From a checkpoint of a small mixture-of-experts model trained on Wikipedia: a variant of Muon for the experts.
Below are experts of layer 11 (counted from 0) of a mixture-of-experts language model. Rows are named router (the router's row for the expert), gate (a neuron's input weights, with its number), up (a neuron's input weights, with its number), down (a neuron's output weights, with its number) and show model dimensions 0-127. Each number is 200 + 30 x the weight over its row's rms, rounded and kept within 0 to 999.
After each expert's rows: "comes after" lists some tokens at least twice as common just before its tokens as in all text; "comes before" lists some tokens at least twice as common just after its tokens as in all text. This comes from a sample of Wikipedia text that the model never trained on. Tokens count by the router's weight.

# expert 47
router,189,226,222,141,232,183,219,171,256,191,199,169,196,270,203,148,174,172,218,249,208,184,202,198,207,186,194,203,158,150,180,210,237,206,218,144,235,215,172,172,189,207,172,177,238,149,115,234,162,202,160,207,186,220,188,268,210,217,171,209,234,253,233,176,192,189,160,224,187,184,168,151,219,208,159,241,187,206,190,220,192,235,168,254,173,195,255,176,246,194,182,233,205,200,175,221,178,262,173,234,189,199,161,209,177,213,215,223,240,239,190,170,200,176,212,169,165,206,221,172,173,235,211,166,217,221,206,250
gate0,244,205,254,172,208,172,193,192,213,145,161,157,236,185,221,119,235,162,186,256,203,274,146,186,191,182,201,233,215,184,270,207,171,236,204,173,197,256,177,180,182,179,210,172,217,246,180,208,201,193,231,207,176,177,238,176,261,222,155,226,192,211,218,224,194,250,209,163,221,262,196,217,187,205,207,190,220,199,198,143,173,197,200,216,218,166,230,160,194,202,176,146,181,208,254,258,243,208,173,214,198,208,168,197,192,195,232,161,237,199,205,225,185,275,191,201,209,190,217,152,220,234,190,211,168,212,216,220
up0,181,181,143,189,235,230,202,155,199,234,148,208,166,204,186,205,234,195,216,128,203,150,168,240,164,184,229,222,205,211,233,190,234,211,265,225,161,232,118,260,181,215,205,200,181,143,208,248,238,199,164,153,193,220,188,180,195,186,163,201,177,221,178,232,186,245,189,183,172,198,214,192,224,213,171,190,158,190,173,156,184,231,146,160,191,187,183,212,170,226,218,225,233,204,202,209,176,148,193,171,220,206,268,239,214,205,159,192,150,193,171,153,219,181,150,200,178,225,167,251,153,188,199,226,186,184,203,192
down0,198,167,165,235,177,204,213,169,215,174,251,131,192,239,232,242,212,184,216,174,243,226,204,162,214,168,163,178,182,169,212,222,206,201,241,202,203,232,185,123,168,205,261,213,166,240,232,186,176,224,191,213,203,211,166,145,234,150,228,199,161,230,142,208,204,228,145,176,216,174,184,240,123,203,195,199,208,120,187,209,167,184,262,238,230,218,186,179,202,250,191,181,211,206,188,216,226,199,241,190,183,171,260,196,217,229,168,198,192,239,208,151,210,189,173,192,190,181,156,200,151,222,216,188,173,205,210,219
comes after: "| ", "0 ", ",", "(", "–", "in "
comes before: "| ", ".", "0 ", "0", "6", "6 "

# expert 12
router,189,238,181,178,212,167,211,188,246,182,197,202,225,208,205,158,191,185,169,187,194,198,191,241,216,155,142,164,145,195,223,214,251,161,217,231,197,244,191,220,140,226,205,202,205,214,145,187,185,216,162,191,141,262,221,204,195,218,155,224,182,215,214,182,149,158,176,212,181,170,209,172,170,183,184,206,218,128,193,194,204,172,128,184,260,176,209,188,206,214,184,174,202,189,181,208,175,211,146,209,222,166,214,280,204,236,159,168,186,164,186,146,203,155,215,170,125,209,236,192,172,182,177,233,182,172,209,241
gate0,164,222,216,193,203,215,233,203,167,207,208,153,175,153,222,163,211,213,225,143,179,196,204,230,198,225,148,166,229,187,233,231,214,154,253,224,249,169,174,189,178,169,163,174,210,223,174,193,189,193,208,177,169,213,206,166,202,185,197,240,267,199,179,214,222,242,205,213,197,164,140,215,250,216,176,253,225,232,202,219,188,203,136,189,221,161,272,219,160,138,175,179,250,193,222,243,158,156,158,256,205,178,213,225,177,200,169,173,227,193,189,178,146,146,204,206,174,175,205,187,194,222,185,256,175,179,215,227
up0,185,194,209,140,204,244,158,142,261,219,236,215,216,157,229,202,210,220,182,216,178,219,202,140,173,181,190,214,200,203,206,223,182,181,234,187,174,199,172,209,161,198,178,189,235,263,216,196,193,182,146,192,176,149,156,124,199,165,160,224,196,185,257,231,135,251,219,177,172,187,159,192,215,202,231,173,183,195,235,192,208,216,220,233,263,171,275,249,206,167,215,220,178,207,144,224,245,190,204,218,169,189,243,175,205,210,242,196,181,162,200,206,248,220,179,242,230,187,194,193,226,163,191,211,203,172,233,178
down0,242,193,169,213,184,204,212,168,237,201,228,196,220,236,221,276,208,230,228,181,215,241,174,237,136,182,220,201,259,161,217,178,199,229,163,259,146,194,192,198,232,199,233,205,229,192,181,197,206,192,260,235,228,134,173,168,207,222,206,232,176,224,147,226,196,203,175,236,131,222,202,169,184,159,158,197,137,233,178,189,174,181,207,191,210,245,219,213,183,199,154,211,250,220,184,193,231,203,174,178,187,213,243,196,228,242,184,198,226,176,183,264,221,217,205,238,236,249,219,174,192,199,198,215,200,183,119,195
comes after: "| ", "; ", "–", ".", "W ", "L "
comes before: "–", "; ", "th ", ",", "ers ", "st "

# expert 3
router,184,216,216,157,185,190,181,169,222,239,193,199,199,223,170,125,160,202,180,207,221,174,220,180,234,198,157,222,172,167,193,189,220,205,242,157,257,217,148,197,182,188,204,212,264,179,129,220,214,221,187,239,180,196,164,249,242,194,155,204,198,218,188,121,157,192,160,225,187,179,187,147,218,205,180,205,200,197,165,277,206,206,189,224,210,208,230,191,249,238,198,226,187,213,236,207,228,262,158,220,262,160,181,197,227,218,160,221,173,207,146,224,186,178,204,211,200,222,212,215,174,205,229,154,181,214,212,267
gate0,156,130,197,248,170,198,165,190,175,228,194,246,188,152,223,172,224,176,221,184,227,170,188,163,248,198,174,222,144,198,269,224,229,204,236,231,198,182,213,210,180,97,255,219,151,207,228,236,217,194,240,197,209,194,178,176,218,245,168,232,138,203,152,222,181,176,168,173,184,244,179,184,242,188,222,168,239,181,215,239,195,256,178,199,186,199,201,200,201,222,183,222,237,189,207,174,137,239,187,188,179,175,133,212,207,217,186,202,188,215,183,207,211,215,194,213,176,244,191,205,190,233,260,195,175,196,233,207
up0,176,181,172,238,136,195,228,141,174,184,176,219,226,155,286,166,196,198,242,213,231,178,180,200,245,151,182,214,151,220,211,207,202,214,249,222,211,164,216,219,186,110,236,209,163,186,277,212,191,222,200,192,184,208,158,134,200,226,188,209,156,182,167,180,173,186,234,191,194,191,189,158,186,185,175,150,233,185,210,206,227,241,181,216,145,224,220,219,197,176,187,232,216,169,188,201,189,180,169,188,176,202,157,228,135,179,179,181,180,218,207,198,201,227,219,231,132,225,158,160,175,220,215,174,204,220,207,232
down0,213,204,214,211,187,255,175,229,207,247,202,263,246,179,253,183,192,165,194,221,188,153,161,202,148,269,224,220,213,218,218,200,238,172,191,219,212,279,211,213,209,174,173,202,237,224,166,200,218,200,209,204,170,207,152,154,191,228,179,198,176,226,214,229,243,211,214,216,229,232,184,213,174,215,233,257,198,193,179,196,225,204,252,172,194,205,208,206,229,226,251,190,211,208,210,196,233,172,167,138,174,190,181,216,226,186,231,191,217,159,215,219,123,164,219,139,238,262,225,231,140,211,180,246,224,167,226,166
comes after: "| ", "0 ", " ", "\n", "1 ", "2 "
comes before: "| ", " ", "0 ", "2 ", "1 ", "3 "

# expert 14
router,178,202,237,183,203,163,193,146,227,229,186,168,225,255,174,217,155,189,203,246,205,199,227,262,214,146,163,183,199,154,196,198,271,207,183,165,280,236,142,171,159,231,236,223,199,219,180,199,191,192,187,224,165,225,167,244,221,173,204,272,246,223,173,155,206,187,197,215,163,163,180,184,192,196,204,233,225,198,264,216,168,159,187,219,194,221,230,180,207,213,174,200,194,220,176,221,216,231,185,228,198,152,161,205,188,203,159,203,198,274,194,186,205,188,135,167,160,242,199,190,180,183,184,194,187,142,206,206
gate0,154,205,141,189,216,209,131,224,162,211,219,197,133,223,219,211,224,169,191,162,239,238,201,172,200,148,217,248,188,184,202,199,237,185,195,173,254,195,203,240,209,250,212,204,184,278,270,206,226,165,167,183,212,177,202,197,209,190,170,171,180,185,246,202,177,187,140,242,184,204,190,147,183,246,171,222,179,174,273,196,189,186,220,232,236,154,205,218,209,216,229,223,184,208,251,196,250,161,253,197,197,228,236,182,225,179,168,220,195,167,192,145,178,228,186,170,187,212,178,189,156,218,185,178,183,217,186,157
up0,208,212,222,194,171,205,219,210,195,158,158,183,238,210,175,203,164,188,144,194,198,215,159,262,219,176,183,180,180,184,220,194,217,207,194,232,180,205,154,183,184,260,220,152,200,175,181,177,151,186,206,173,223,186,167,203,163,201,231,177,230,233,135,181,240,200,235,156,245,249,242,266,215,219,216,209,242,229,185,114,180,195,216,181,171,228,221,167,239,239,215,217,226,234,122,183,148,232,196,170,145,176,240,189,168,220,201,161,184,218,145,246,196,169,216,214,180,221,206,154,197,187,181,221,206,183,193,203
down0,184,162,180,185,228,183,137,250,151,169,200,188,175,190,237,204,168,207,194,230,177,144,208,176,153,223,183,211,123,235,195,198,172,215,189,237,223,225,238,251,199,222,195,208,176,150,192,206,197,183,192,241,197,172,212,179,209,215,221,249,174,185,253,216,233,214,190,192,263,264,214,183,216,188,216,190,252,175,181,143,160,236,206,228,215,223,183,191,160,183,188,200,170,160,217,171,229,161,169,165,217,225,139,201,214,177,206,208,213,137,203,242,163,228,192,176,210,234,208,202,224,184,218,240,110,179,181,234
comes after: ", ", ". ", "it ", "The ", "It ", "was "
comes before: "was ", "is ", "had ", "also ", "were ", "of "

# expert 50
router,195,199,237,184,260,168,193,178,215,194,160,196,233,190,164,184,192,182,185,247,180,222,187,264,211,141,166,232,215,186,190,161,230,211,234,207,185,233,192,166,179,246,235,147,198,176,183,192,200,183,184,208,159,245,151,272,207,195,214,246,164,233,190,204,184,161,198,212,148,146,144,195,178,179,199,244,205,187,204,215,145,159,174,233,202,196,230,186,271,212,191,222,223,212,150,187,239,250,222,236,204,199,158,210,211,199,191,225,150,242,197,167,247,127,168,187,192,199,173,219,161,187,177,198,198,208,239,220
gate0,211,219,213,186,190,192,153,275,198,200,169,207,180,171,213,241,219,197,218,191,221,236,179,199,215,219,171,226,146,144,230,202,174,184,242,260,200,203,192,167,262,171,177,220,194,215,188,152,195,168,161,142,198,204,184,232,258,178,213,180,214,217,190,195,209,236,212,187,232,206,188,208,217,217,211,158,243,203,209,203,192,153,187,223,192,191,169,251,135,204,222,184,171,293,189,233,267,230,223,256,258,198,181,177,197,227,196,215,167,247,169,205,228,153,242,197,212,231,218,185,170,189,228,233,184,221,140,206
up0,143,212,205,228,198,202,190,149,225,209,198,211,205,264,234,219,191,207,223,212,201,133,253,238,162,219,217,171,192,182,203,218,198,192,227,177,163,189,233,245,189,219,240,199,177,163,172,273,164,160,193,211,198,195,214,159,200,237,175,222,215,148,199,188,189,170,225,214,215,208,208,212,262,217,208,279,195,178,215,200,172,254,255,172,197,158,240,207,175,192,208,202,191,148,190,275,225,199,213,146,174,145,183,207,156,198,214,223,228,209,208,213,173,220,197,211,169,217,194,160,192,254,187,179,133,256,169,201
down0,240,219,152,176,198,157,150,144,180,199,152,202,188,223,211,172,169,197,227,193,185,200,177,201,169,236,132,190,179,187,232,245,175,191,203,228,186,172,227,206,272,210,172,195,214,198,171,174,248,232,181,145,202,214,195,186,202,200,164,199,221,219,180,217,175,197,243,250,185,169,177,242,245,188,169,206,178,234,263,236,254,224,186,192,149,200,186,173,133,222,163,162,193,211,196,191,217,223,151,180,240,235,198,189,201,247,153,227,194,213,194,266,181,216,241,216,160,199,232,202,184,156,156,148,196,202,217,159
comes after: "He ", ", ", ". ", "he ", "and ", "was "
comes before: "was ", "of ", "and ", "in ", "for ", "a "

# expert 40
router,199,191,222,171,214,153,170,201,189,199,133,131,170,195,137,170,167,213,214,240,174,244,196,225,260,186,134,157,154,164,149,176,182,189,220,158,255,199,161,192,163,239,232,210,189,194,144,251,188,197,198,240,160,226,180,199,208,198,213,208,216,201,177,238,182,198,195,213,174,172,190,186,204,179,185,258,242,205,229,191,176,148,209,216,189,223,191,234,231,214,112,193,211,168,188,189,188,241,167,223,229,198,160,192,171,228,168,181,167,200,160,140,237,185,182,175,169,226,204,216,209,177,182,181,209,160,219,207
gate0,185,221,213,218,181,213,138,226,222,220,179,171,193,254,216,138,186,140,259,227,178,191,222,184,214,216,206,177,221,194,231,232,140,256,240,202,174,236,213,250,161,192,178,136,176,202,200,163,224,193,249,200,232,229,200,179,207,151,210,178,185,193,202,133,229,207,234,163,197,188,209,186,232,164,206,202,243,204,198,169,180,190,201,204,168,207,200,248,223,225,191,227,224,194,181,202,179,221,179,188,245,179,227,160,209,208,119,243,191,184,185,155,253,206,197,208,185,205,151,166,170,144,231,203,176,260,258,221
up0,227,216,183,229,233,209,262,138,201,187,263,209,217,183,188,197,210,194,201,185,214,177,226,205,206,243,188,221,204,239,262,209,179,223,190,200,213,251,178,215,301,191,175,219,172,263,168,199,169,265,231,205,179,223,183,172,210,185,163,178,156,235,207,214,224,226,197,213,172,147,196,133,206,172,205,167,243,242,197,212,218,162,200,196,174,233,175,151,241,215,190,224,212,188,195,188,212,237,224,176,226,213,212,157,220,179,273,214,200,160,185,234,224,203,213,220,155,192,163,169,228,215,222,206,154,136,221,231
down0,193,154,194,177,195,207,179,134,170,208,254,198,201,174,204,202,171,203,224,193,187,166,147,215,159,249,153,203,187,184,211,197,278,167,285,192,224,197,195,147,233,223,220,176,132,230,225,185,203,216,173,202,201,180,201,158,205,236,185,148,148,175,177,222,210,188,165,221,240,217,214,193,136,175,194,158,246,242,191,207,230,241,202,237,155,228,180,163,210,161,146,210,193,174,144,237,172,199,221,199,168,169,199,221,195,208,236,215,175,215,169,218,202,186,196,179,182,234,242,258,213,169,213,183,205,189,172,159
comes after: "|", "| ", "\n", " ", "Party ", "Total "
comes before: "| ", "|", "|---|---|---|---|---|", "\n", "|---|---|---|---|---|---|", "|---|---|---|---|"